Weights of a small mixture-of-experts language model, trained from scratch on English Wikipedia: 15 layers, width 96.
Below are experts of layer 6 (counted from 0) of a mixture-of-experts language model. Rows are named router (the router's row for the expert), gate (a neuron's input weights, with its number), up (a neuron's input weights, with its number) and show model dimensions 0-95. Each number is 128 + 24 x the weight over its row's rms, rounded and kept within 0 to 255. Numbers have three digits each.
After each expert's rows: a language model's description of what the expert responds to. This comes from a sample of Wikipedia text that the model never trained on.

# expert 26
router:164125107080107130097127130164172143133138145144110122137106110129141100096136102101141092131139088127147136088152085125165116114108137116146150160086141120156093160176123138133103110159151138130104172107113146119146167140154101136154105108109083117152110124107088128158145117134135080166
gate0:136117132122102121125092109176090137160194145087114125132154145153132162141141140150129166105140174113114081076111117133141086120099152134146127146142131161137116137122111133116128115135116133136128124166114108124126122154132135143116118134122113150104205178146163126085154073144130143148
up0:124165155113078139139105122167161084101138156138141129101155151093106156154130104141131164115130137148123118136130151099106092124089133139126108094124170102162093195127148159090150163149146151182140114115163112140140111113134142114144122134141121128152152075123141161156114128140111115129
gate1:164092106176141131081166106148132121115083123118104125141090124135108080122124161194129155148117142170132087161095131150145123155103115121160108163097127162141123137165090096115094135123111149105117111128090125138112141115151129151154096149129145142125152166149124115143144095116132134101
up1:124165113093132121152094144110138120085147130174111134106141102145138136157188129138142107111161142122100127113178089123135077133138108145107138160172119124125106119081123133085124174093099107124101147125118108093108109093180136105090137141081130126114126122123153138130130093145130101117
Description: Closing brackets and quotes

# expert 25
router:139103155090154175106114123089140118134130146155087149139097089123128103106115114104153099180085124136141145105118132178155134137101076102141140131106135152140141137118156131154132123164119144139140139146153127071146148135159094106142102101137132140146164099085079139128127149097117100148
gate0:115120128132129154115093123105144130149080096136161113120112089153118081094112141132113150130150103084139098135103123107146126097143113137129119112206149119118127138123114126121100159175148125130145193171143143159123153160134097136074158150117143111115110130132163118122163159119094146117
up0:102133130144139150115132131095139163158130127148106142177141172093140134106152155111108127127108139124120125138060112130091096079139071116130090142165114110163104103118159127091107132167100130116163117118139126114104148124118092132148109112146170123166106112184125135105152112139099146117
gate1:116182118130147142134156132172092135110149136131122105119095114118169166172101145154147152140110108125090120140116163135147147104146119131117140111093104167105156153117105116156149142119100112089135113134103131131105135096169126179052155123143165117149148098114124164106122119100118103134
up1:126130102116126161141125130133101141152158148181117125098118123102190124119094140169131124155113160158092136130150160115115118097117126186122122092079161137131142096130114128109178115130095116101155092119156131107082148160167135143129114164138113128155133141141118133108097090122087137149
Description: Standalone small numbers

# expert 32
router:142095134088126151121121136147163097149134114157114138159096134105147106118116109143145121147130097129136149111102162157164129161110138136163079128129084117146108164126137120167138116088125155159117119151148111155109167069169105102169113090095155138112108146151070144115120149121132108146
gate0:085092128143120165124149121143147156091142185073148090184097130130136129140102130099121148171098150146121095128139134146118148121151100149106134116145122133149125100160096090136150133095138169135095131087155176127096138094127122133127100139149132133112101121155118123133138158077121098127
up0:099154175122121097150159114119120177077141135115086165093111088107102156143138101121095130133149139125146167093121142159136122087098113137174140114103100107127131127092130130128153111143151158119180154121145115110113136177146141124112126114124105112116137146112113127098141091162185139137
gate1:120126143138112207146109134149169150123084126127110125080141124115114118136145151133110133132178098127132151142143130145152097158138125162140123120137090154115094141142159156097160151128120148122124103120124125103160095085153114160096124164128133153068118171113136163139084118155140095127
up1:121175146159112126143126107155111101102113169104132066167110139141145118152146099109104110133129159145136125136108155109088083059110138111097167123117151105151130104130103103149116112086084094127137119098125151153148156134127158095147138135126129138135158091161124094116166120109125125137
Description: Non-Latin and LaTeX pieces

# expert 12
router:165139162131129124095138111157147162139149144133109140117112178151155103094116115126134112153148097135119141112140102090172099102131155125119132157101102111150095139176142087119089119154106133116104176105076130129135167131152131134147128117093111121130082154146079129160135111175128107151
gate0:136144132104167154110114133148147124193107146131127138100148116122156139146116152106097143140158126150105139141115121158128084088186163149089140106116100143132140111082145157144099098128155139167118153110151144154126114109131120060144100134147082166123116144114115125155114140147108148086
up0:081128143142111090119177133122124083102137127150141177121099146106124111148113110134125161091064141139104154155154081127100154087125105098160169119145133152157113115119110129110132136098104114113134094125130124130138065119092168141110135111118122108115125146148072125117098124143154128128
gate1:150132145125120134126108147151111099096130135122140124115128129074125126141173139161092087130129150125131173116131130065139126100128107166143147100159120155092131094118088123144088102121092148169173107126133128143168161132124115115148099149133125140121161184162119166163106130139163148109
up1:153142107112127119188134149132154118149129137107129124112091144132142158145111113092120128149101146092182129173096139099143112119115165115106141154086147151115132154145117096084082079132096126123098117081137128150130175137133154125102103117119103123134124126168117124145176130079156109113
Description: Closing quotes and brackets

# expert 15
router:178103139159135113114123093116112149130156175095155079107123082120152141119147152092167096103158115122143119102142167138119105092125093138138118099116160109136140146135150135156102160142154153134156102107143118114122134129128176106154130091112117135131117123078108112081103117162167120158
gate2:115132178112160069141082131137102127163155112110141157134155179109124126101125120172157121110121148152178165111156138155115117115126109123193128113125104149117108118152135103148150137097110130133128119102160132140101156147111130096118176108137109128122170093119149128116137167169134139157
up2:133163125116119124134143086130113092121102129136154142119117108064139119118151146124146103102165096106150118163158152153145134107116115111178126158129149172116075117141121151120118119114141128121107093082103144135132146092144158125158155117114101097081133107164162179102168130146140117160
gate3:119126132160117108111149146106127122150122098081129115111121148164149149124173126117129110105064121127117149129181142124153125138166131113134106102112143104117166125148137081158118138083142165109162119129108123137122188118120192134088116131131116122153096137127085072143123128124150140092
up3:144180102067166117111149082151123162064113138165136140131181130092080114145123128123130132115137167139134100108135106135092094123104143111143135146098098174112154132132124169119132130119111100109118074120121135129153104129120159113121148107137139170113149147110137131086130126120117138156
Description: Commas and conjunctions

# expert 53
router:147127130135103116085158138088148165094128114075108180161118107090146099092106124143154101134148115153092114119114119143088100114117132106173154129130114093094113102155143146119172167148102072129114125123129092151155139149137157140151112132095131096138149136089150150146126125110137112137
gate0:092141154133143090144111089150090164141127154077118126141131137128134136125114168100136117118111126154088128128127122123113162101158108131089128127131144098142109103125174142174143109150083124122161119125097147090156099102106107158120080142079153112084101130126107106115153126132095144174
up0:134111092098101125176121154085134097097097104121102136128132183118124153153130106166137111089132144127146113165154168127121095095151139114152146128101139092129122178111116156106136120149135106166137133122138115171102136125091093094136103096114123109121137095112160148149115143162075126104
gate1:098128117099107137141101106152099142091112112167096112065127099132115109141121181139104118138120117128147126154115098152111148096166094139113133063100130110181159161149129118128153136104139135129142111162061146125099117171122132105137124132175149153148114111108154125134150142124127111131
up1:119126128104160119182152166077156145141132153111140113130114134149117096116126120134124146107136148157144118104151115166112140107098173151111109102153119152123149115136124112110094155115121156172173161152102110096131130156150149078098098175128101142179117110149132094137132093097117119096
Description: Clause-starting pronouns and connectives

# expert 20
router:149101155163137123105113135117141128156125133122089132170104131113172099125105128161164096168159108151070098111136154129134097099137135104160128156140129112128139104166127154173141099148117090155138088127127116121148133121079154113156092130116104107153097173108138134156159093094131123134
gate0:127129107132142098124090132139152166164112093106120167079156129106133176150096115134121114111091120157126109111124140115150063138148112135106096159158110117174115156124098134127152157135130156130131117121099134185110121159169136141099130114158143146138157120128094145121077116177128109131
up0:125150106125144134162145156127110131090149136143117096133100157093152168052115121116102123163137114147134148118097119107116129125151155148140133123118198117144155160127096122133072113146173100126085099131120111142120133172107132122154133132126116137071135136139150129103113152117125136070
gate1:169146137131142113129164165131134103127177123132129058136187115134154125146099148096108133125126146138096138146153131153111137168136129158080129129122129110181163097113118167094132083103137142146129152140147116122158149082089100130120114142119115159104116106144099162102158153121141136135
up1:150143113121076144101132118132146167102096145140119136139071119143129137117130125144170124143150144102146144117148161106119116064121130139102112117161143117078153153071121142154191132128156126134153121157147092089104161097152079104109141154138122134114127138105086144134139106130125107116
Description: Clause and quote openers

# expert 47
router:098145102135118097171149155092129133148157104112155073145102126108073089157143121149109150085137122114126114113141125103107121198119119164133121132115160119167134147088119115147156170139120091152094110129152144123155138162146116132099114127135133123147145135107136078130170145107121096129
gate0:115154165152163100199105107124107086107134139125135151115111127144121109139111125136105165122116129137108074118125110143099105159143135156110105152148152090143130144105135168161083137128100125145154132132112150092148120147133131169114201165105107145127130154125126103101139089137106094117
up0:140125159114152147138150137095102119148144168085129127125079166147179140131156110121149117135122131154084132125116160124164126151174098127135139173118140112184129111105140143124169089129125127162141168136153105153151160135158099145164154148149109109110111166126121083117117112153157151148
gate1:127130149158164092111157136131124120147131092122155099113115116114120069152130155116126120146161123104132100141175115110109123116126177090135126103128074089128126123129166132089130107115140162141098163155124112121115142119127073135094168171129130117107106090159145121102134179086134154124
up1:105081152096075132101130151134146129158146130115167165157107125083143128126162104109173159158135131087102127183147138132117104130114149156111134133124120154171138156116116132168181134133152143119115102149107105149107118147127166127098113156159114163115121161077132152134120121144108118110
Description: Latinate word stems

# expert 19
router:112118137110101118168153120128170130111067083160115173131158102151099123101129099084143117113147186129077148087163157133109165105106120096111133096135136163137126129138171135116094087161136113114100123116153105123146130132111145132141116148126107129149125122134161117152103133173132146122
gate0:137109176121120131175108149130082137102078121087154139117147149147144141122111130065131148139171149122083105154107120098149136139113165131126157120107128111130121117097154118138114178117114121072116100156087108106127129129152163156147114109110152077144151157128106114140150086135132137130
up0:109136134104071095123134151104109130130106104124118159131173103098124151111147115134154133144137144167118157125115123131180170090110113133084139130153102135149145119099157096144103104143148130072114110159140091140091155088117141101097108117136148152122164117109104134149193143148124141104
gate1:140121113112095077132143102150121116152161096059130085099114082133129117127125115147105087148100134142121106057144139102127124141107157111158096109144157123145198120114141162093146127090132131121162130113159148155142111135114142147137134115117148106105123154136141137172107117101117129114
up1:082159159113140165136103089122151119151153131136141094141097148101141123172134158140156140169157099124108150142155110158123140133131063126128168096119116127138115145124096124133104148170142182109116116119092141131115114117111107131102105120151118129105126107132118147121123211143116115084
Description: Capital initial letters

# expert 43
router:093129096114132132115144154121105098143160112044135116117113170128098165143127134190091114114140102140132109097129157102101113163110164165135103124116120152159166120105097118112134115120113100159128127147160131147168123126090160121118110130139141098153102137083110118109133122111153094131
gate0:169121129141117144103139091130124143125133146154161151103120142108138114132140075166120104176106128149109132153128124139113106175172105129139134154129122133171132126101088127161110129125103151152119128128128125084133089092149156132157130106087157135104143114110134148136137092182140048102
up0:139138123106107160137163101133138173140120174107147124107096162104119114168130127094081134149085144154135109171130125106132118142133144163122140161089154166169106130105108115092140112105103138159136113142166108119128112153154093104098133171125145122085125111115133144143141165161088165136
gate1:127110158148149104149100173152128111111141110103141091166145138127112101125102144140133147088103125164099098135121168149096093118101114139108109171162118150126091144162093124151125123101141099116147167158147142166133082133127154115133172117153152142081095126100110119128110157150121086106
up1:149122092155139125136114110110129156136117144116149118139130137139102170113138136158127096138102098143150107126162108166093110146154160118134185147143110141085109125147149099112112160090109093183083156108145143162147108149142112126155144093104149153138100150117168136074147141121095166141
Description: Action verb stems

# expert 44
router:156069134082115140109127150136116139116106109125118088138101119134095122112156116112102112119076105117098144103154128123138105090137106113148136102120103154106125134171117154109167090124111114165108137143161092168130141167168136089155141104119177129140128122114155153164093172115144126150
gate2:110117089067089116108145163149108142101092127087139145151092157160111151148179139090115143131116170135133146143127104120156143115120113111144123167138134105140140151126125137127104126100107152106098115125124153127098093115188122099110142114162101171103127166128130168128121145121109180116
up2:081184130126134125149124107115115122143148121153136132147100134144139113139142124113115098123162126102137161125107100092182083130140111169124111136084113060166150121102110098145107124083122138125104098148072160124140108091144127165105118119141113131140120112118126115108110079089151151127
gate3:144097123109130159108120117123148136138126160122098154128150117129080120136121172144143146158104146137147139072147121155122120182127175117135161160144123157113155101111124109147181095148095127123141135136173108152121116114171147149139137144098135147113114091123171157161159097106131109071
up3:105132158120144121126107149117087126133106079126138129116147139145195118137099104164167137108156157125061139116135133143151176087143141084089091120137138118149114125105158102133139156112148124146155151106098113151111129138160109105095112126097127122155112157147119150093093095098124134156
Description: Numerals and quantifiers

# expert 3
router:157145102088104148128132161126163094123125128148102172153134133139106101101164089094091111187109143139133133094149135124164137095094076118093083119142178164129138152095121130124106098162141139136137140146137139135136158135160121097146139097120119134159154132116137165137155107154120114156
gate0:113123148122127158100099183142111133116101110110099138111114121159124096050116126152124175176118135075123144150148119120153113129126147161138102117147163184114128148095124137125142102122080109143100120152155154131098130111098126154120166144095147109156130144117141112107091168118134126116
up0:109133141111107134159146176123095104095130136129130141135121173159128144142135119122163115161102124131203143166131141152151135152116125130133114162093112124135159167131146106182139101114135174120113108145138086075110129114106178135143168167118121112150114125118153116099144125123075127142
gate1:112154141103142155124125109120167139123177148130133135125110158144111132106120098160088137119103165107094101143108152134073136117075092125120148149160130144124106167091137127175077136136111110114144149111129104169110119148125120115122128099133149136138134167106146098091115118168070160105
up1:131120109104129137112139142091127108137142113163117161097127134115095136170128134130149155161096139139125131082154085123123151134157092073129136085145102128129123089116140127140138129137148133046178127109111129106145088105148087142074112143134123117157135119128121131121195118127119144099
Description: Capital-letter codes

# expert 31
router:165106108086108132102129150153145084116134094167125106154099131107134115107165096095121098128130095152166164110156111146106113128112113150144160139080154115167156132144099163132116107149151152125146130114167105125147144166120115093143126095105099111163113128122110111172129105094140101168
gate2:105172133106131175100170131122107121125113136093140112147134068102159153139137112122111116154133165166112146127133144105126106128148122118142122134155137159150136090126124112182129155086082094082102097131092139116162111129126096116126147136120111081131150154123117097109155110151118098076
up2:103111114150116083149163170133121121117152160103100151135115131123120139133127127118117093143126095169098112090109147140130077135098159143150135097135087147139097123131140156078075110132113129137148147157103142187150126103106165087132134163106160121146137118137140170113096090147126126102
gate3:127119114173130159118145106125109153130096144155154160116115160121128117114114143151119129106108109105148105151160140097083190099127165142095109123128097130080141091136124098110129103150128158097147131165162179130078098102149084119106123129143092132132106135144126103109126111111122108076
up3:174178133096090086132121150102158099113130105101142076131089115114125151081106176144125134124090104125124118127095123104091131129123129095101147148128133121091147116084127152149105124120129117162140135104133082097143123121087125094144093143137124110092140117138145141161111152094140122173
Description: Table-row leading numbers

# expert 28
router:117118102171164139100144137131101116090148109055082124133117160102121126162123116154141103102141113140146131103103126128111132121092154151130138111119172118128174098102112148099151094139134095167087150128169143117147123160094126127139110162140142101162108136101099103157100114103158111130
gate0:150139092099180139126089148121127112160153082152132109130158093136108135135097123141096110140098112109133120116150082173156150146153124117128156154123090104132133143102142169115107106129138082163133108153175106144094145087149109135112141135143143115143097125169120130158109099109154148080
up0:169136139158128134101135158109153123087096136125105118114169168159160123154146123124108150100112135103062134152126131118123105129141145134147115150157126103167146144121173133140112130170123108174157135195159102138122166173090134110123132123183149136097104136124144120132109132120162140126
gate1:111122163180100151139125118081103154095137138108075139147146137114162087109106159132074147098133107121127149096063118116146103135111147149169155160138140102111084106120143132115119122134098128153113105151125100159106157132155119172143093142140132126122096156145110135122109124140108109098
up1:108132120161164157107131129106132128132130127133130095136169120117112136087176166150128136108131150123132134074098117132106089153152085152136160126189164121150131127109179185147075141125085106141146124120158121127130132130117159154145138148135129127142058128097122103115132135146106132116
Description: Main verbs and action nouns

# expert 46
router:164163128137153133130111127160092148122099086135091151162091101130134126127108101104133105092099087122154130097147123167173166116103136112146147112099124109126092155162108149127108161124125156126118151114159095097155118119130182112127110154109165145155115099173154113133112125102160104146
gate2:130144204129167130131125112152111137085156141155170156116144122131122094109125166135102164120179103160138121100109138105169155160132161115122118121136086130124116144153134147129140114135135142168096130128103142149149154086146113168139121132162128146134104105139100092153072149121140089142
up2:132138127082140123132113134074113145116119160138142165143118155081115124116172130118091156154131165130153135116132161171130152126161089130158128071169116117142131132117117133150120106175116168105162111145172117134122121139137109097175137157155137099120162085116147130124158124137089119163
gate3:152162155138151124144135111124147152167130129100131148142173163094153123153116127129109084147094155105118091108103159143144129091100143112105096107124115112124105165131159165154175133126142123097087086111161104108117077124144132153120104092135170074163126110120145130133142112124109153129
up3:108111133102103156119137162127100096077185160145138125112127133154157122159148111131113133098121168165106121124121137163129093116129172151125155132113102164153170137143096100128099125122133096161091173122156099132101087153146125162133124156120136145127140145142182127110111168155114116109
Description: Separators before numbers

# expert 14
router:163116118108138143073132153111146137161113114132143101094164116088121123130121117110110111121099091136143139104173142092107090144102105128124111146099137131086118104143114128174156085112150148168121176077145130117146147152084146117175118104115095130164118160136107142117140097097137134146
gate0:147141122133109121108132143109125104112107133127135127158137137103135148087118157128115118159115121117125128163104052157154118137100168145123160164134103134149151134120129142139112104129157148186132092108145106100115091168110170112156101145120084125119112168163108113168139121160078146084
up0:117134135138072132136104145143173168132133100091132104124121115125083151127121107123141151123151133117163095146117137120111099187120147099120155134082104132156114135106145117153144130103116062127164114152130130092084120118105128128124145104094152099128169147153178097091134159138120163138
gate1:149150118136141113107139165138145104132128135119130125067144107131120127178131144127106148115109123054120077151124115183140112157111130092154114118134079177156129160162106112112128131133103099114161147133107094162109131113158147145158151156132158112143151133121120106132117117086120090094
up1:116108178120145132182151116053150123133154155166162116116140142186137105136135131117138142169138101173118153113097102159155097126147160106100160151125133131107175118140111110178125159118157110149113115119147138149129139124144132137134114146153136144142129131150134094128090101090151144110
Description: Group and population nouns

# expert 1
router:163110091085103144104130148160161102122139111164128110159094119111132108104161088096113090111122093147156154105155121135109129116108128160128163132087168113176158121151091148141104112144155165136129128122144120119143154162126112093142127091110112112154108133133106120168137107102130091177
gate2:136154131118137161101127106108122106088163134127102146143165133121064116135117096134116131162128135162100149121100148109140108104135169118079148113148189080125152107148115116109082099096129134133120135117121140162138097142142156141130146171106130124090118169136111160094133156099111159099
up2:127130132122113141153132109147164150122113134114080122171111143102121102114073102127157096116120131167127154104108100111163137135131130166132109157131105119148114101107112136134099124128076106101125122113110165170105094116159087112112113113178148142099130089096168093165098097121141140093
gate3:139112127123128167135125094126107187142118155129166134060134146150135145125123098165087099158121132139150147138141147122149150133144146106169123114136082108096083122081138129127135141152122165123140086106144141172119115158130164117069120154117142160118139088157149121166124150135121151125
up3:129087125105147099117102124138117117103123122133163139063134077176108164131166184139121104150168155118155153101133141154107148141112103151124101135119117132145115114102110156134131107106168123101147174137152114151124165151151141126113161115173095126086095125149125086120145150139118119141
Description: Word-stem starts, table cells

# expert 7
router:157153105165130139128129158152137160166109144137105128170094135134139098116152092097117115111074117102144160104140150141174086144122135149154088107108104123125140171164117119112114141105123163146118139162130100154129116129113123124167092113096142177148131138170091157136093160097120114121
gate0:157134113151131129134136134140165133162125125084113164140131159118133134137142150125096083173160131087159137122147106110120142098148123125135106131166115117146138120138111096114134146161114119172143180110153149102099109186104099084096118130180151143100142178144103078162111125123130129123
up0:106095141163148146138110133137155118130087148091084149118097139120124108147121151095143116106140074089131143140130147108128128071112134117104106174124173061170131131111114097134092137114136111159167138126173110116143090124134157100159123171132108148140153127140113119085130137126136148124
gate1:103154151152131103108147132129109138170107164121105090127129118097142128113149100150159168123121142114140165122080109109169153129092136150096118101119128122131102097111137092157159152125107149133115146140125149152182118171149132165148141125099096112110169155142103158132181142115085151099
up1:157098156142170179082117102121112155122150080111143132118129113125169101153089123133135115126115131147118083136114128147117167113155159100139109143116143110117151118131081104111192126147174148111103119161138110141114129115143056144136138124111129115105131099154155166156124121147150144145
Description: Infobox punctuation separators

# expert 8
router:152136134124099143138125128150121096150100170147160125146133096090134119116162163116118111141101112096127146102136164149136109110102164151133139107108148087148159158149161147142170085155145152159096157155164147127085116091136116091158120091128101119159143145108086136166120146104151105143
gate0:172133118139123167090161098132157134119136102160095142120106093138136110146091078135149127143142158137083115121083158147152123083143133142147176120101132133131112133067128129134161144118072125135098138121134147149138140143151124125121096167135142078119123138083138146110156083134159119125
up0:087117133117086093103152125124129140092133148142143130106120131107150142130121095094110162094141128123123135098161102112120101110083134122128203062131153118071119156133110083107104143099126138139134113121101174151101120120136134133113115145082137116170136127096163115091127127115108104134
gate1:115145104152100138145175141131081118092139152182104138161137123136099131142128211156140091158132134117090118145144141155170132115142148127139122150133077113118144145150144137119141106141131115107153116117118168162096113127128143145107117063148135168153120145128099144105170104119134143139
up1:163124136145160118100128092153119112093128156113148095103144159125118133140168101120075115154157132146141132167093087126111146145095109095138159171130161192130114144155121129117158146089086096112138160105119146134145146161134117144138109102120143141131126117116082121138126115123152158185
Description: Digits and separators in tables

# expert 50
router:145162173177177128126082149145122115120133095116127125153138107101160128120165102119163109162142123155146118105132124134154157115152128084149114152127148106144145096130126116148114117160139086101150155120146095135117159128089132128086165109088151097154138113115145099143155098170096114091
gate2:122123119156138130087096109095116130133165126128142152148151110133145103112124098178141121122151115139173114076122137137115097092098136109100089073149142104110163107116123111187177134149154100121126142128068109151112103169113110092118127137103151153093122143149139137121117152139143097127
up2:105133117103134091145154133176172129185130131125136143150104154159081150079127132103119174116130100138066151146138110108136141153094135132107148139134153105167093151169101127141123119114105161134127088122145166149170117164118135149142123112117151155114103123090132162106131120125102127142
gate3:085118148144116111121106120127119168109138184155120142138151164119137127142071085086138117134144118132151123153104122140109138177149151082141108159109133094122139119081131147108151136131111124103180122112131139116124109165170134129191121093157093128130120115146128135109134088130127148075
up3:100120131126106085106131141090156128136102070130137095133120097132129150150090097145090153179137148137127152132145178124154142158136142148108165108115119121123111126076104144132121175118111129160158136126101146140099132104120157076117143127122153140174161112141134167137119167144155110090
Description: Paragraph and heading breaks

# expert 5
router:127100170174098116134159097154141171101162155100131120101106116151151155134105177111117111167144107154144136116113123152119089086110141091139145085117144077136128152129139136120120184148127140112138106141133151108105128151161143117164150123109119108090102131081143139131127136121183139143
gate0:073114146127089123118161108105102160092166156139048122135114149111173179136125127126115095110140125118135125117100135087132140136118134110126113135082130156163167157105079129118157166134120131115098112127123146136117076141140153138146107105123139117110139137084157130145135120133119114082
up0:121186107135090105152157145085122107182095169099114088141068134099116149133122102115147104106159131124128118114122119125087108113133148148159159134149132116152102128112098126081094122124119103162086126136109145107097151124140141119099115118130137154129107140154112124095123128143082157079
gate1:158126103121117125093131114106146099163138136109136145095139093163148165161130121122153115157155105142155090139118109120172113112099141115099118128139163129101107183144105092122133126128180119124154133124154175141145113102154090181161158129115098117119129131133098184144112171141140103109
up1:120149138076135093114140083154153105142098157193184159134157153083094151124140146129125100148144145098105123093094100125097147147125134124111145132131128114124106137122153147144084116125145156129155139140143141128089114148110159127128159118074103083140146107124120179137111120142133136098
Description: Appositive and clause joiners

# expert 0
router:131138117097141104096119136124102123115128099093173154140110113079110092100169156119154106107132127114166156105144138102117084107135128169145130135132128151099115090157105140106144111151137088145101125116106083158163118134126122128144157108099127113146160167082156188125125154145162133143
gate2:127097178112098082159105105119112130122119161156137115138140131153122082116107110123111176118109126125190133113125139154119161129100130174159161133133120176124145102167144167170115124154159126124118128106131124106139140088151159102136141115156083128144129135152115080113121113164156115090
up2:140111097039123127062142130125162113133134105144069128105126119114130173148170083158124123129146115115113144164136140113139120127143131119153139110140115116135134117080151063159136159145154148147116165131150121104080109140111134133122138090122144133109097128108138107155137125102125128113
gate3:129179136117144124145087142178121132122093128125139142102122124129134119100146107172145129070123139149166159149154170128121115161164168122139123148080114137106146107157146140142122130115127130098137115159120105148138177130127149161096127115094142122076133131099152126179113158165166148095
up3:124152129120107124136149149092137116158114100109125165109111123155132092129139127096118186099104136176127106168100139130147130143126155183114102106111105099133116143073131092108135120096166144150123132169148156105091118151142106115132128141126128084117114129099118162116188167126113093152
Description: Time-period nouns

# expert 58
router:143176159139153155089155134141123162129148112154147177164092132134162127153133106102131114103103091159150130106135153135148102118162090099159123104091142091154150141131101131150099174068147161112136140147138116100135118162083134138133090108112128120123157160135103133146098117142138115127
gate0:147135116120154118121130127146145106110165155134111092167106134100107158128157187114114140118123139060090117104149147139144092140147105148150137167123152127100115144141145121107113121150123120153112160098163081125157086144129084113093083140142154124100138130102131136125099119181149142091
up0:134102098154110134112141131131134142075134129151124095163095112130114124139176151165130170116148121162115119162141114116087159140180088123150088142132144149098142128154146111153074153098113079149157167126168138120123136153126119152157155103146109128130150120137118161108123167149107106157
gate1:118157120067108136095127132150118125147133101131119064132157111147091166166161118129097142149084129131137144098182134099169116116138146146126137146186107133153141130128177131132106101083108095139098134144095114141122099113160123145136178102113147134164131143137128115112110129108138146148
up1:107168143164108106139117120108065141128161138148096101147114112117093163169100162139119133158117091143108104075140112139135134134147119159126122168130114133145096095138141098152123120111114133162184130154164150105122150145150115143149159149154154144134168104188120115130099127127109144149
Description: Opening parentheses before dates

# expert 39
router:154106110133118170154168145168143154110137140163133108124112123145140147162117116132106106121127111161135136110136124102096178161137108087136125098099119113082096104139121152120142136106163152071143122122147142130131102151157103109097129134084171115104080148078108171147150130130137153159
gate0:114111173138104133127116135140094095137136104136143172123135106142114097113115168101160090124140162125125138067130123115112171142151107124136137139156098111101120114157133108115127137140137140116120132136138108131156162097091122145166134139123097124138090091147176216140087169144153126111
up0:101133160145090101129076116186127112099144084112097149132160103089154078140116137147162119133124140124131118136152142106083151113176131132135156111108138112081144147182123166108141116128116148147112107140167138124117139110164099151183120121136156116130118123118122146126141127108170159144
gate1:125147125144108139101127121145103088094156137163142097115135154150089113137136147127132127172168119145155137122125147127103130105096089142137129112117089169120149145170088089103131127135153105112096155146115144119112066109142095123117140150109091142101123111137200134104154088142099138097
up1:094108147094153113079146131128131150101143121107135125093142111151122138086155132101114150077090143126148154110166123131102113125107127185111160175135162144192097105136141132106137116147158144145127138107119075103157123135117097121114101163166131133097134131115164125123142158123170129136
Description: Possessives and pronouns

# expert 57
router:153108094086105149102126152134154102157139133100110124120107092091144092117148140098144115137108123120144122118155163134126075177132110116142089156126149142118165128173146135149166094145129142152102183123113091154104153139151119119179128135119160114139146132159091128144092100111131163152
gate0:110144159080116090135150133102115138162137159089126179090134148107121181092142136125111143149125160101143127112117165111167121144102114087139122156165112115115146116145120163094101117144133141181147113181159117158133121103096131111100134119115133107084130095128149124154102098156123118127
up0:160159112084113109104120133131152148149110091106175129167146128131111147137121155110125124110138129113139160095153136126164088164165090141119151098110115112153111150080118119141116120157131135096147113110133112116137141081084102090082119118149159176108136174163109124125152135158106130094
gate1:129132102132122097179146129101127123124143122087140074134126157114135086130144130125099158162080117088134154147122117109118156085127088118133150191126132101165112134120147096119117071128170099103112148139105098146114135134107142142110139164138131129138136128177083142119131093126135132082
up1:156141147148123120171087129096113099123126139127107155143180126126109134142075148133114124156133115139133130160122150138118122186132128126133183092111152141188131127135110131133128088115122124119122158118157097162117131161146113130215122138159094169126162092126126141149153140116154118125
Description: Quantities and units

# expert 4
router:122147151141144114088135119139113152121113179129109086142121093115107180137129120091146120155144107137159139141144119122172133144091094084134108109106148122146153152148109153171097128130104156117151160174098090120148142152118097114129159119107106093144110123156145118152182090159110100116
gate2:167151145156110127141108177154127123121111187124084160157122158149101125144145134107122129109115157132151127110116112142112155129149157176129128100174094117135122162127130135123087164132087132148094106109108103115156101142174113141132096106130156106093130088101109147115177140167110118115
up2:144134166139141122156094109141141117114111113169166095215138127122129104121135151130094105135129159126097069139097154123171099146117141180128142140147145110107148119135115079133134140143160114130118172096127133109132147107148134134126143147147136085115092167132148092138145127090138113102
gate3:136094103133151142106114117102179113152174134121142152148088142117089140136170143132111126111104105098141114142097171138086171140109115160141141149112117133119124157147151101101108134113143103136139083084103083146134171129109118104134108138132183107134111132159175084143159134101142143134
up3:114124095069118143157124154101163143071121109092160109117118132121129129130111102110133129124105158157121134134139106140117123157115156089146074120182143085170132165124112151095124096122158100096172108123151136098079118135137131146106146134150129127101102112148130099101095141138145126167
Description: List and table line breaks